Below are experts of layer 7 (counted from 0) of a mixture-of-experts language model. Rows are named router (the router's row for the expert), down (a neuron's output weights, with its number) and show model dimensions 0-95. Each number is 128 + 32 x the weight over its row's rms, rounded and kept within 0 to 255.
After each expert's rows: "comes before" lists some tokens at least twice as common just after its tokens as in all text. This comes from a sample of Wikipedia text that the model never trained on. Tokens count by the router's weight.

# expert 29
router [118 124 168 138 111 145  85 147 116 177 147 139 133 124 113 220 174 118 117 152 124 100 159 125 110 146 109 116 100 123  73 121 160  87  82 139 224 136  85 116 164  96 105 125 158 159 168  94 124  95 193 127 165  67 126  90  71 122 119 140 163  99 154 163 105  94 123 119 147 132 174 149 125 151 139 168 143 137 140 109  92  81  93 131 113 173 179 109 137 132 155 181 139 159 126 102]
down0 [134 139 108 112 108 159 132 109 136 155  43 142 134  83 119  87 100 167  91  91 124 136 143 168 177 134  89 118  96 128 117  91 148  67 128 106 145 104 149 172 114 110 138 172 182 170 145 127  98 120 125 139 114 144 100  78  71 119 112  81 156  97 130 166 128 102 162 123 132  99 105 146 123 124  99  94 140 100 145 117 177 169 147 179 112  89  64 160  99  97 171  95 149  91 106 113]
down1 [ 94  75 117  81 213 129 103 174 124 152  54 135 119 127 185 166 122 170  65 150 124 113 107 128  80 120 124 218 112 128 125  80 134 190 148 140 186 100 111 148 202 127 116 136 121 122 146 118 142 111 145 106  82 137 146  81 135 137 102  68 163  85 124 212 122 135 125 121 127  93 164  54 141 121  97 128 169 128 115 198 111 125 131 118 117 184 129 125 162 148 149 128 138 150 109 117]
down2 [134  76 109  81 139 131 133 123 108 139  39 160  62 101 130 105 122  71  98  77 177 161 106 113 156  85 189 142  80 132 150  84 113 144 116 159  64  99 144 137 127 143 120 153 124 113 141 145 126  89 101  99 101 191 165  94  70 165 131 144 162 101 114  86 145 106  87 145  96 107 155 119 162 142 104 144 117 152  94 136 163 112 134 108 147 117 140 115 115 180 129 125 134 148 132  94]
down3 [161  65 140 157 129  82 170 165 147 119 188 183 144 153 185 168 131 144 117 152 115 123 153 106 127 127 136 155 162  78 123 113 144 136 138 125 158 105 138 155 180 121 148 115 168 131 156 107 136  75 174 173 148  83 145 158 124  96  95 114 153 124 166 155 147 105 103  39 133 117 114 143 184 102 145 162 100 128 128  97 140 132 150 121 138 115 148 113 120 153 108  99 117 112 111 102]
down4 [ 99 197 127 161  78 142  81 166  64 102  95 153 126 114  86 125 171 150 178 117  63 133 133 152  91 108 188 123 112 121 143 162 181 154 127 132 133 134  70 114 172 135  89 120 130 193  92  54 117 188 170 145 172  81 112 148 143 113 177 148  74  90 166 157  73 140 158 133 130 144 122 124 149 146 150 129 201 159 164  68  92 125 119 152  75 193 134  70  97 139 128 148 173  96 149 181]
comes before: " the", " a", " be", " his", " an", " their"

# expert 14
router [169 120  63 118 164 103  99 213 157 115 119 167 176 136 111 115 131 129 122 127 135 187 107 125 134 118 116 103 134 155 118 136  80 122 131 136 118 131 104 149 151 143 114 165 198 186 113 178 198 144  66 109 118  91 168 199 139 103 159 188 141 133 100  88 101 161 116 146 191 176 128 134 152 164 123 147 136 143 111 106 169  81 131 114 126 146 109 121 116  96 105 142 152 146 147  53]
down0 [157 129 203 164 182  53  85  96 210 123 170 153 181 137  71 166  52 120 127 129 144  78 161 149 143 108 171 118 183 142 187 109  96 155 116  76 160 170 118 166 154 166 133 131 134 157 141 111  93 126 125 214 156 110 162  84 120 124 109  98 135 139 121 146  52 129  75 105 124 128  81 116 153 123 126 149 146 155 136 172 143 141 119 103 194 115 135 103 115 104 171 163 144 104 203 139]
down1 [192 152  86 162  43  99 104 183 104 159 113  98 155 113 140 158 160 123 151 172 174 103 124 102 124 149 153 122 173  65 158 109 124  99 126 137 162 158 121 126 149  99 118 111 220 138  84  87 134 129 154 129 187 149 110 124 132 161  96 142 173  92 128 168 100  94 227 126 184 123  98 111 113  99 156 151 178 139 172 191 125  89 155 155 132 126 179 131 153  95 101 113  68 152 107 153]
down2 [166 165 179 136  61 102 125 144 159 119 187  96 150  87 157 184  74  93 146  95 122 129 105 114 126 126 124  98  74 129 159 100 160 119 146 178 158 159  92 199 141 130  80 142 110 106 147  81 205 134 111 104 133 133 120 123 124 132  90  85 123  73 138 143 140 111 165  97 107 142 142 109 188 158 120 117 136 136 142 112 112 110  76 126  52 168 131 114 186 145 122 198 133 125 126  76]
down3 [118 119 112  63 199 139 137  96 139 142 149 158 114 134 120 176 110 132 152 108 180 123 183 151 113  93 129 169  97 111  90 133 168 164  62  89 131 119 187 163  87 156 111 139 119 157 186 119 123 155  95 162  84 118 111 109 112 129 124 133 104 159 157 111 146 150 119  97 115  98 113 127 107 152 167  83  88  61  89 123 140 168 138 121 126 124 131 164 106 181 145 178 152  93 194 153]
down4 [ 89  68 144 145  65 134 150 138 184  70 108 138 181 178 155 133 107 129 133 164 129 163 116 125 173 151 160 119 183 166 132 122 139 140 215 212 144 104  93  69  87 128 123 102  61 166  77 139 129  49 138  85  99 101 145 162  96 123 160 116 139 120 134 137  82 175 137 139 188 114  74 115 134 138 108 119 144 117 109 135 125 116 106 111 199 166 114 142  71 157 140 127 183  81 153 119]
comes before: " ", "s", " \"", " The", " A", " P"

# expert 23
router [130 130  95 122 160 219 130  95 161 189 108 106 126 112 110 184 174  97 120 141 150 196 151 135 101 157 150  62  97 128 150 118 119 156 105 194 161 148  99 182  97 184 126 111 106 102 109 133 166  93  87 144 117  95 145 194 138 121  90 150 113 117 123 182 171 144 122 162 128 112 185 159 162 155 135 115 104 160 123 213 106 176 137 150 110 159 120  93 162 106  96 166 119 126 164  64]
down0 [169 117 112 134  99 158 152 111 140  89 103 101 193  86 134 130 129 130  85 175 189 108  71 178  88 130 140 114 129  95  94 147 112  98 164  51  95  70 149  81  97  91  98 210 108 110 168 151 121 112 157 151 152 162 162  80  66 187 163 135 153 135 117  89 109 150  96  92 127  80 130 107 158 137 107 132 141 103 164 120 142 131 111  88 135 141 111 105 131 205 177 151 134 133 162  97]
down1 [101 134 159 106 140 172 155 101  84 127 165 144 104  78 146 142 128 117 106 124 150 107 158 117  97 122 145 212 119 155 107 179 150 105  98 145 132 125  83 195  77 154 169 154 178  93 142 142 148 122  85 141 101 118 147 140  95 126 147 148 146 155 133 146  90  88 114 122 104 178 138 147  93 184 203 197 138 181 187 139 132 147 142 173 143 152  76 145 207 136 162 133 112 112 190 157]
down2 [166 115  80  99 127 157 182 144 155  99 175  74 134 163 107 164 150  85 142 117 161 107 110 159 151 193 109 139 111 141 118 147  70 110 137  67  83 111 104 175  41 126  95 108  74  92  76 106 104 104 105 153 144 112 128 113 176 135 125  96 180 127 182 189 122 129  92 124 169  92 145 171 119 170  83 150 139 100 149 114  66 143 167 144 135 144 108 201 145 129 110 178 190 134 127 127]
down3 [111 137 177 181 139 133 112 146 132 176 146  86 140 169 166 170 111 150 112 177 125 105 107 133  96 109 143 156 137 128 110  56 117 166 141 151 132 154 159  76  82 153 112 120  91 136 109  98 145 159 152 156 131 121 112 175 185 120 139  58 155 136 201 184 113 141 114 122  89 151 102 143  39 136 146 116 164 117 150 170 162 142 145  61 139 100 156 132 165 107 138 180 161 154 149 117]
down4 [161 119 115 147 127  69 124 114 134 118 151 120  69  99 137 204 136 157 167 154  75 114 125 127 129 135  93  78 165 157 154 104 155 139  80 116 122 129 135 136 148 129 115  61 107 128 106  98 142 163  97 124 144 127 107 119 113  78 181 179  93 108 129 170 173  90 107 181 114 111 147 121 134  19 131 135  84 141 125 126  81 133 169 128 100  52 100 137 107 161 109  95 133 129  96 125]
comes before: " and", " the", " he", " which", " but", " was"

# expert 22
router [108 104 143  89 149  96 215 161 128 160 109 168 174 192  87  99 116  48 100 107 152 118 109 122 132 126 119  94 163 108  78 111 187  81  65 104 172 159 128 190 166 111 177 160 214  94 142 155 132 140  97 104 101  95 143 153 106 146  73  99 129 133 123 162 138 103  75 122 159 158 106 126 138 148 128 118  85 116 162 140 142 115 161 177 136  96 123 122  92 104 161 130 151 125 149 152]
down0 [180  56 220 103  87 142 143 140 105 113 144 120 181 154 169  86 186 118 156 126 122 106 101 139  79 101 103 147 115 166 151  61  95 119 182  92 119 143 131 125  92  90 104 148  90  73 163 133 183 129 148 105 141 115 159 164 102 127 143 148 142 128 135 156 117  94 154  65 144 129 151  94  91  71  64 140 133  93 141 121 143 151 118 100 132 123  92 124 105 148 124 114 145 134 144 132]
down1 [ 93 160 176 106  97 121 125 130 112 172 150 102 120 164 127  98 138 178 123 144 135 138 102 155 133 109 142 151 147 176 143 109 113 143 133 108 153 133 139 112  39 165 130 119 115  91 168 126 100 104  97 155  80 115 115 100 133 118 112 153 134  56  87  94 132  94  73 118  36 107 116 108  82  89 156 111 102 100  95  69 111 182  96 137 129 100 144 120  57 108 137 137 101 149 133 115]
down2 [119  80 104  98 132  75 126  79 112 162 123  79  66 117  76 113 163 117 138 116 114 195 124 142 138 151 107 149 149 156 141  79 123 117 172 122 118 131  95 145 131 144  76  82 151 168 105  73 108 144 118 128  96 117 152 110 119 148 121 168 117 141 127 144 121 143 122 175 139 135 153 144 111  95 101 123 105 131  87  92 119 151 158 139 118 157 164 121 151  85 152 149 107 104 165 201]
down3 [102  96 113 159 152  85  99 134 118 154 148  91  99 234  57 147 153 123 142 116  80 149 109 130 170 146 108  76 129 185 159 120 124 145 108 154 135  98 168 140  83 104  72 170 110 132 150 119 101 186 134 131  92 147 146  76 111 153 132 104 144 171  79 135 106  92 132 101  86 140 128 128  78 142 111 127 107 135 167 160  94  52 115 128  82 136  95 173 151  61 137 155 187 171 167 119]
down4 [159 168 109 108 150 120 122  73 146 141 102 180 133 126 103 152 144 110 151 106  77  86 131 141  98  76  80 138  98  94  50  98 152 108 112 171 116  75 134 151 106 145  97  82 175  93 151  81  87 145  89 127 172  75 138 177 134 121 135 191 176 180  78 152  84 100  75 121 177 116 127 107 174 118 168 136 148  87  88 152 185 149 131 149 136  81 110 184 124 106  96 143 100 130 137 157]
comes before: " ", " of", ",", ".", " to", "–"

# expert 15
router [178  96 133 159  51  70  97 121 111  86 101  78 135 127 141 160  66 175 169  65 156 102 156 132 125 108 198 123 141 154 124 140  72 124 137  81 121 142 113 179 130 151 129 141  97  93  80 111  88  86 111 135 111 193  79  92 141  83 177  77 116 145 142 158 142  85 139 130 117  74 178  79  84 137 129 104  65 172 107 146 118 138 112 157 167 156 138 114 143 167 159 118 126 123  97  94]
down0 [105 117 139 125 129 102 174 132  56  97 185 111 138 129 145 158  76 120 169 185 126  33 171 115 148 107 117  99 130 153 140 130  80  49 107 110 173 128  94  95  52 130 133 125 180  74 105 151 150 163 182 104 159 121 148 148  77 120 108 121 167 166 144 104 114 129 134 156 185  93 120 103 166 120 145  97  83 123 147 148 114 117 126 175 166 153 110 131 116 138 127 181  90  83 108 143]
down1 [131 141  94  94 148 174 132 121 140  63 166 151 144 144  88 197 120 187  87 122 108 138 178  76 143 106  63 103 128 137 186 128 159 141 116 115  88  90 119  92 117  99 110 113 111 185 126 144  81 123 152  47  78 164 148 151  57 170 130  78 159 125 154 120 108 125 114 112 157 150 120 148 146  92 119 155 143  84 142 107 234 122 127 106  84  99 178 203 115 149 141 100 101 123 145  94]
down2 [  9 113 173 142 115 148 128 105 135  78 179 157 158 126 186  85 118 137 140 130 135 134 218 115 137 152  91 102 136  92  99 169 193  91 122  40 160 100 148  74 101 112  99 161 120 119 165 131 148 170 120 147 112 110 137 148 141 181 100 152 126 151 118 133 141 115 131 117 152 130 147 146 117 119 108 131 107 140 146  77 169 130 105 179 142 142 149 119 180 143 152  96  66  82  48 153]
down3 [118 156 126  94 122 125 154 119 146 207  82 160 154 106 149  91 145 130 170 146 157  62 121 103 136 110 126 205 119 144 158 169 169 111 116 147 121 172 142 133  99 117 183  94 168 125 119 130 155 169 108 128 101 163  98 105 133 113 127 155 145 149 144  54  86 175 130  91 147  99 108 144 138  52 159 108 100 145  78  96 152 208 133 134 117 162 161 133 169 140 142  73 143 107 104 137]
down4 [155 128 103 142 132  86 138 161  90  88 162 138 136 127 137  59  95 186  80 122 117  89 189 130 109  57 147 145 126 181 120 152 135 147 119  60  67 163 140 152 168 132 139 144 127  80  79 123  72 131 104 139 157 120 130 109 133 116 113 109 110 103 120 122 104 149 188 143 159 166 115 127 114 136 156 123 107 122 138 129 165 116  84 128 186 125  83  66 110 117 101 164 184 129 133  86]
comes before: ".", "0", "°", "″", "%", ")"

# expert 10
router [105 107 139 100  94  85 124 112 133 128 109  86 115 102 141 133 147  96 159 159 162 153 122 143 123 149 155 146 161 169 119  67 183 115 127 191 146 157 152 133  51 113 220 150 123  84 108 141 161 176 100 166  64 189  80 155 171 160 106 105 134  53  83 180 101 157 102 136 141 138 113 164 147  85 157 117 138  87 133 148 131  91  91 139 140 145 203 163 142 114 101 115 140 106  97  95]
down0 [151 114 138  60 117 131 118 137 140 187 141 177 150 130  89 154 126 124 162 122 118  80 144 150 128 159 116  96  97 155 186 127 121 125 147  94 133 122 155 100  97 109 119  79 148 159 112 107 185 114 178 120 152 107  98 169 139 153 188 122 101 181  73  67 128 135 146 112 130  33 194 157 124 108  94 130 136  78 112 121 126  65 172 117 132 223 176  77 111 110 140 124 109 149 128  78]
down1 [142 186 156 117 155 154 115 117 116 131 166 152 127 125 156 131  63 132 122 124 142 151 140  81 161 104  92 109  87 138 114  92 116 130 151 139 114 159  91 100 174 166  92 105 143 166 127 149 104 156 147 136 103 133 122  76  95  73 124  96 122 148  88 110 138  81 111 152 173 160 123 134 182 121 184 183 115 109 115 124  68 127 113 127 121 175 152 191 121  91 122 183 133 119 111  70]
down2 [ 87 113 125 141  95 103 134 169 129 110  64 150  97 124 132 158 111 117  99 112  98 101 110 144 178  60 187 140 143 162 111 198 140 131 165  75 143 141 145  91 145 106 125 174 151  74 116 100 143  81 149 109 158  73 155 134 153 196  91 165  99 111 111 120  87  97 138 124 139 126 133 113 187 169 126 114 147 176 190 117 180 137 162 166 128 158 113 110 133 154 151  98 193 181  77 135]
down3 [141 106  95 137 147 123 113 103 168 114 169 141 150 168  90 112  88  99 187 173 130 127 106 117 166 151 149 140 164 143 193 133 171 163 168 137 106 151 199 121 141 117  70  57 140 126 107 102 109  91 103 181 111 107 100 204 204 110 101 103 114 146 193 187 152 168 143 149 152 175  84 139 142 149 146  83 153  59 122  91 128 133 125 138 169 105 119 155  86 155  81 115 165 154  78 170]
down4 [153  81 138 147 123  84  80 151 152 167 150 135 100  99 135 152  62  86 104  60 136 160 137 117 159 160  85 127 153 147 135 151 195 139 210 163 141 135 114 114 133 119 174 140 105 131 119 154 108 165  85 163 116  40 131 127  80 104 152  94 103 103 155 145 122 136  98 150 128 104 124 159 130 112 124 127 144 155 140 134 133  89 120 100 107 158 198 151 140  74 156 191 127 159 116 185]
comes before: "-", "|", "\n", "==", "=", "==="

# expert 2
router [164 186 133 164 121 100 105 168 154 117 123  94 167 126 129 128  95  25 126  90 104 132  81 180 113 148  79 194 144 177 113 191 170 132 121 188 134 144  96 121 135 146  66 105  98  91 110 186 131  70 156  46 102 165 171 137 134 159 151 145 114  80 121 162 114  95  98 152 122 138 131 132 151 100 145 121 100 137 146 118 137 181 131 181  91 134 142 123 104 149 100 120 109 137 117 147]
down0 [134 159 151 117 174  28 154  95  95 114 147  87 150 162  41 125 137 162 138 154 180 122 193 140 128  83 173 116  90 108 124  99 126 151 172 155 110 118 103 137 150 128 129 155 131 129  94 116 116 119 143 150 125 119  98 179 147 127 107 140 113 152 115 136 165 187 136  99 127 110  77 142 156  85  98 126 129 179 173 159 104  67 165  81 102 100 180 138 180 112 112  92 166 112 176 178]
down1 [146 192 145 180 139 101 157 173 161 152 141 138 171 141 124 114 107 136 139 150 215 132  59 125 116 154  60 143 121 204 106 167 161 121 153 116 101 151 113 171 186 117 189  86 119 172 122 126 175 108 112 133  97 165  87 129 174 122 145 133  47 160 124  85 173 167 116 150 119 119 124 143 128 184  88 145  94 144 150  92 163 188 215 133  83  77  92 159  88 131  89 130  96 144  88 163]
down2 [151 149 126 147 102 192  61  65 127 103  57 105  89 111 141 115 146 148  72 159 142 121 116 146 130 119  87 134 143 125 135 190 147 127  62  84 114 109  80 139 133  85 115  91 106  97 132  99 156 112  89 105 137 174  79 164 155 112  79 143 174 102  53 157 127 166 134 177 100 160 174  45 122  83 133  92 165 149 101 176 128 107 171 149 165 119 126 113 121  93 125 132 143 160 141 148]
down3 [102 146 178 173 106 153 161 145 152 140 171  89  90 150 127 163 116 129 123 186 129 188 164 168  89   9 107 134 142 134 148 139 138 128  87 165 146 156 131 108 146 160 143 145  64 120 125 124 164  92 102 102  99 185 100 121 137  93 175  46 165 139 150 130 137 117 126 144 192 123  86  86 113 205 119 133 126 137 175  81  52  99  72  70  71 104  93 122  93  95 135 154 114 155 121 124]
down4 [169 101 128 101 166 114 117  42 138 144 135 174 126 132 100  85 120 159 113  88 165 113 166 162 216 180 123  99 149 138 150 106 103 149 142 148 151 112 106 164 148 136 184 131  94 120 141 127 137  88  79 165 165 108 173 119 136  99 126 118 116 141 142 102 129 150  90  60  87 145  63 135 201 126 135  97  89 102 111  85 114 139 205 131 144 168 116 158 134 111 153 132 155 174  91 106]
comes before: "0", " |", "–", "1", "9", "th"

# expert 19
router [165  79  94 109 128  92 169 149 107 150  84 170 113 151 160 111 166 149  99  97 159 115 137 137 160  92 130  92 127 128 162 185 149 133 178 188 144  96 137 132 153 121 165 170  94 116  90 135 169  58 148 159 126 140 139 128 125 160  97 120 116 132 154 163  97 146 128 137 153  93 120 112  95 140 140 169  95 153 170 101  80  23  53 152 141 116 104 101  94  73  70 102 168  92 111 121]
down0 [178 139 158 118 116 117  94 152  93 117 225 162 141  82 141 133  55 100  94 139 104 122 121  65 145 126 160 120 102 104 138 149  94 141  58 126  93 134 143  95 139 175 139  81 132 117 110 107 131  45 141 130 134 113 134 109 153 165 129  74 117 220 142 104 101  84 180 142 171 139 100 145  96 121 151 135 123  98 143 139 162 104 135 160 123 123 129 111  95 124 136 100 108 134 130 160]
down1 [ 91 105 149 152 132 126 131  89 148 152 129 149 123 154  69 178 153 214 154  94 135 136 121  66  81 112  75 113 156 159 133 141 168  89 143 133 141 117 147 110  52  89 109 128  87 138 140 151 165 160  75 131  94  71 138 107  83 190 111 162 202 145 123 137 114  79 185 172 146  97 170 140 153 111 124 145 173 149  90 161 145 125 180 129 172 111 126  92 149 164 170 221 120 145 106 120]
down2 [147  43 150 163 123 170  78 138 122 184 152 177 106 140 185  84 102 169  80 136 123 102 151 169 108 132 114 101  89  67 170 173 157 148 167 133  99 160  87 166  94  97 101 118 129 112  80 142 146  81  98 176 161 137 113 142  94 114 144 154  84 205  60 152 116 131 178 196  84 111 130 105 119  72 109 125 130 170 109 129 113  78  86 146 142 101  64 132 101 167  97 210 108 119 115 132]
down3 [130  89  83 186 121 142 141 137 111 180  81 112  50 152 108 172 126 179 163 186 151 119 124 100 170 182 127 159 124  75 107 194 142 111 118 111 122 150 145 109 122 126 182  94 154 152  81 145 162 144 154 157 196 153 102 112 125  74  71 100 140 160 157 166 138 121 131 163 151 112 139 123 135 122 115 116 167 109 152 110 120  98 147 194  97 149 180 172 100 122 183  57  71 187 153 118]
down4 [144 102  69 129  80 110 201 172  65 172 159 105 120 135 171  22  73 149  97 110 154 140  80 139 133 161 125 122 188  98 142  61  98 135 114 141 123  69 151 153 132 142 202 111 151 119 134 132 130  97 106 138 137 153 165 126  98 101 142 110 132 119 122 143  87 106 117 161 151 148 145 142 114 122 160 126 130 134 141 103 139 204 168  41 106 117 158  94 119 129 143  67  74 126 126 132]
comes before: "1", "2", "3", "4", "5", "6"

# expert 12
router [152  81 127 108 150 140 130  78 175 145 142 136 125 110 121 107 152 197 158 131 107 145 107  72 140 134 120 127 119 151 167 169 145 163 129 159 162 102 162 135 107 136 173 122 100 120 176 104 102 163 102 156 115  96 151  78 174  66 131 115 107 102 127 205 118 166 119 191 161 137  79  72 142 104 161  66 181 110 135 114 171 162 165  82 139 118 161 178 176 133  44  96 130 147 161 103]
down0 [154  98 128 141 197 158  92 109 163 150 110 170 136 179 115 184 102 127 200 200 154 127  96 120  99 141 115 147  88 134 123 151  97 112 167  92 187 123 161  77  87 202 117 164 102  87 128 106 112 167 127 166  99 136 153  82 139 103 140 133  93 180 120 169 106 171  94 114 129 188 147 137 176 153 177 141 115  77 195  93 127 152 115 103  99  88 151 111 176 129  94 106 175 154 148 153]
down1 [160 157 139 148 105 104 131 112 104 106 116 137  83 124 102  64 131 115  85  95 156 119 167  48 112 160 177 142 183 116  85 144 104 141  86 106 105 195 187  92 154 121 150 123 137 172 169  91 132 151 190 132 165  77 113 128 122 117 168  67  51 121 177 127 120 121 171 113 178 106 166 142 137 182 132 164  70 113 136 115 108  99 109 122  91 148 140 155 122 119 131 116  81  70 124 132]
down2 [197 195 162  88 145 110 155 157 124 125 115  79  46 149 119 161  93 171 135  93  94 129 139 157 143 106 137 148 117 169  99 158  75 174  68  88 127  97 138 167  42 160 102  78 122  80 154 120 166 104 116 116 127 173 123 141 147 137  78 136 157 158 192 121 130 103 143 169 111 143 121 100 152  68 103 164  84 111 127 140 171 153 158 118 128 172 172 146 110 124 111  51 175 120  92 111]
down3 [ 58 149 116 146  72 116 130 119 138 136 154  49 130 187 122 169 146 149 103 125  92 149 122 114 177 111 128 115 150 129 141 110 134 114 154 123 186 180 135  62 152 118 109 103  79 139 149 163  84 112 116 100 143 128 150 152 119 173 129 161 142 126 121 147 122 130 110  30  83 174 141 113 186 146 136 134 134 161  67 101 125  81 150  73 119 136 109 168 108  70 136 137 113 149  93 128]
down4 [124 106 101 153  95 170 115  90  26  88  80 103 129 137 147 104 110 154 115 159 175  76 111 115 131 118  98 189  93 144 110 160  77 124 158 171  90 116  78 102  84 139 140 111 113  66 112 163 115 172 127 107 130  99  55 154 154  94 124 137 131  95 107 137 145 125 122 174 109 204 141 118 203  86 131 158 153 158 106 121 133 170 129 115 127 128 135 126  88 125 100  56 123 111  51 114]
comes before: " |", ")", ";", "D", "A", "O"

# expert 27
router [152  79  98 123 147  70 119  64 151 133  92  82 159 163 150 200 186  52 112 112  75  89 122 147  72 128 180 148  90 131  85 144 172  94 111 149 117 132  97 135  72  65 198 112 128 106 129 127 128 133 163 141 153 123 133 148 178 172 161 106 111 185 175  99 131  97 145 115 102 103 162 162 135 129 158 181 104 119 152 137 105 119 102 127 153 118 125  97  91 119 172 160 137 141  85  88]
down0 [ 79  86 138 188  96 117 155  76 136 146 131 107  91 140 180  62 133 121 112 150 146 160 113 119 161 152 121 127  84 143 144 157 136 135 143 138 109 129 114 154  64 111 133 114 153 164 210  65 178 108 163 112 157 129 143 119 154 181 132 199 100 155 135 155 187 139 116  94 169  97 213 151 109 110 139 141 158 125  83 105 110 122 173  87 154  90  66 178  71 125  50 184 181 129 154 134]
down1 [153  99 166  99  93 120 161 119 140 133  79  88 178  93 112 192 151  96 132 100 190  58 144 105 142 143 137 135 154 120 180 141 108  86 109 143 123 147 145 129 121 154  97 144 158 130 111 137  88 149 100  97 120 184 148 138 221 128 109 127 132 131 180 187  87 119 123 103 173  98 184 103 122 107 150 151 103 116  82 134 167 133 140 139 169 166 101 140 151 122 122 127  53 120 173 161]
down2 [157  94 171 110 116 146 114 144 131 107 117 149 122  83 102 109 127 121 159 120 178 112 121 117 129 142 114 131 172 181 138 159  75 105 145  87 120 101 150 189  45  62 109 107 185  62 149 143 124 182 164 114 111 133 129 127 138 114  94 182 129  89  95 131  86 159 122 113 108 138  89 144  71 183 183 174 145 181 126 149  79 110 134 117 183 115 167 143 139 175 136 166 132  80 155 146]
down3 [ 97 175 148  68 210 121  73 164 140 134  86 175 110 182 118 127 120 117 150 123 119 195  78 117 126 113  97 107 123 166 127 153 219 100 153 135 117  71 126 125  81 132  70 133 160 199 118 119 176  99 135 115 150  82 162 172 188 161 127 136 133 144  62 164 162 122 170 158 116 133 174 116 116 169 146  84 116 143  67 117 146 118 206 135 151  93 145 159 129 148 162 157  73 165 168 186]
down4 [170 110 207 130 136 132 123  89 139  94 135  66 125  99  88 116  88 140 151 183 117 152  96 166 112 172 150  91 116 182 123 105 162 146 142 151  74 136 113 140 172 168 100 167 153 223 103 119 118 144  72  88 146  79 126  90 146 135 121 128 132 119 112 104 130  91  79 133 178 126 133 139  98 133 169 101 142 112 133 160 135  97 164 117 202 100 144 147 160 102 127  62 215 128 111 160]
comes before: " ", " •", " Team", " Date", " Born", " round"

# expert 17
router [178 111 129 184 142 139  74 150  55 113 118 111 102  83 150 132 139 196  99 102 141  92 124 123 120 111 154 128 111 118 159 148 175 138 187  82 122 149 134 118  98 130 121 148 146 129 151 139 166 112 148 141  98  79 100 148 115  89 111 107 143 104 114 133 146 156 141 166  79 179 113 104 136 157 130 113  99 159 110 195 148 105 111 147  81 119 100 163 109 113 145 145 147 100 159  66]
down0 [145 154 115 108  73 103 148 161  92 155 143  94  83 168  82 128 125 107  55 112 147 163 178 156 141 106 144 177 112 111 109 125 138 204 134  80 129  94  68 186  69 117 174 149 114 148 157 120 108 134 101 180 128 100 109 115 176 147 140 104 134 188 138 145 114 115 108  93  86 123 132  97 111 165 136  88 135 138 122 159 155 158 161  86 131  59 120 135  96 133 114 131  78 147 136 111]
down1 [147 121  87  97 108 112 125  90 113 157 135 120 104 109  79 140 103  62 136 128 112  92  90 131 153 158 100 122  97 111  67  91 130  99 146 146 108 138 194  45  96  95  62 134 153 121 114  97 173 134 130 134  97 192 170 128  95 117 115 116 110 163 148 179 133  78 109 118 172 138  83 104 176 180 122 131  72 174  95 119 135 109 175 116 170 106 152  89  99 141 110 157 167 124  74 189]
down2 [ 74 156 106  93 121 172  68 133 130 160 135 131  78  76 111 154  93 100  95 107 160 117 151 150 139 161  61 113 169 135 120  74 153  92 143 172 154 154 155 122 129  73 117 122 157 176 102 137 158 120  94 116 148 116  93 125 116 104  85 159  93 107 163 122 158 116 141  77  75 123 165 130 194 154  85 133 126 177 120 145 143 129 145 111 122 105 128 122 130  99  83 126 125  77 147 118]
down3 [142 107 151 125 120  87 163 131  62 100 148 120 173  94 109 141 119 139 151  97 131  59 104  91  74 110 134 105 127 139 144 113 146  78  81 145 174  90 130 132  82 130 151 116  96  90  83 149  97 107 144  61 152 163 188  82 153  86  92 141 157 192 156  90 117 136  62 175 189 121 144  86 159 121 123  89 131 162 148 156 125 133 164 140 172 174 147 142 118 134 121 164 152 114 108 105]
down4 [ 86 136 100 135 115 179 134 109 158 134 142 125 117 128 109 104 157 155  75 167 119 157 171 151 103 111 156  69 195  36 133 144 136  52 111 131  95 134 167 150 110 131 147 157 165 174 110 128 135 118 107 157  60 114 107  95 111  92  77 132 118 112 159 108 147 153 110 120 122 189 139  83 139 134 127 127 100  77 147 148 137 221 118 155 153 109 123 157 104 156 161 117  99 140  68 131]
comes before: "\n", " The", " He", " In", "==", " It"

# expert 11
router [ 95 110 127 117 143 154  86 114 142  97 176 175 106 127  88 202 174 130 144 166 149 165 147 107 124  95  48  90 134 174 112 106 148 147  97  90 110  85 110 168 168 142 122 123 128 128 159 128 154 123 141 132 114 110  87  95  82 103 169 142 103  68 113 161  94 131 143 149 132  72 189 143 140 105 132 139 178 146 152 145  98 116  84 122 117 221 137  89 119 131 136  76  81 123 129 177]
down0 [107  38 157 139 145 156 137 152  90 159  90  58  99  95  91 103 134 131  78 170 124 146 135 136 122 126 128 114 120 153 156 162 127 137 152 135 107  71  51 134 102 120 160 110 151 132 144  97 141 150 168 156 177 123 150 130 148 134 152  93 133  46 111 127 112 109 108  76 146  81 156 157  67 121 152 110 109 177 126 137 159 145  77  93 125  92  85 133 109 152 119 121 107 103 127 104]
down1 [ 84 150 149 115 140 125  90 197 133 125 112  89 121 190 167 157 107 128 160 143 131 103 133 169 107  77 174 135 136 177 116 212  92 156 106 141 152  85 104 106 102 118 154 133 122  79 129  71 124 213 138 142 120 142 147 109 126 136 151 145 128 111 159 182 135 170 155 134 144 161 156 129  94 132 179 165 139 167 163 122 167 114 139 161 182 121 168 107 169 120 109  92 159 159 138 125]
down2 [144 103 118 193 102  78  44 146  96 134 137 148 149  93 177 174 143 163 146  82 150  95 156 156 179  93 146  91 140 174 109 115  85  94 102 146 152  60  68 113 103 116 179 136 162 150 118 140 157 105 130 131 140 142 133 126 121 134 102 126  46 164 136 155 191  74 105 148 132 141 149 115 138  64 148 126 100 120 160 140  74 116 136 133 138 122 178  95 128 116  85  38 146 104  90 110]
down3 [140 172 159 175  94  96 141 146 100 162 166 146 124 140 132 140 143 190 146  80 144  94 155 103 129 144 130  93 154 155 143 142 136 126 140  57 102 181 118  99 114 101 114  81 150 127 138 133 114 135 148 100  93 103  80 110  87 135  93 137 142  88 117 101 149 191 147 170  80 194 128 178 161  62 141 180 159 157 144 148 139  76 140 115 107 144 112 158  62 126 178 169 149 165 127  54]
down4 [ 92 174 121 126 129  60 146 142 137 132 106 192  61 135 116 112  89  98 174 113 118 143 125 158  93 168 109 118 126 147 243 124 198 187  92 108 138  92 139  94 104 116 131 147 108  80  92 117 121 151 124 115 164 149 149 180 127 110 139 138 169 104  99 151 102 132 120  98 101 115 123 117 203 139  83 119 177 129 140 121 128 114 124 160 107  79  93 161 123  84 129 112 111 181  79 101]
comes before: " the", " a", " been", " an", " his", " also"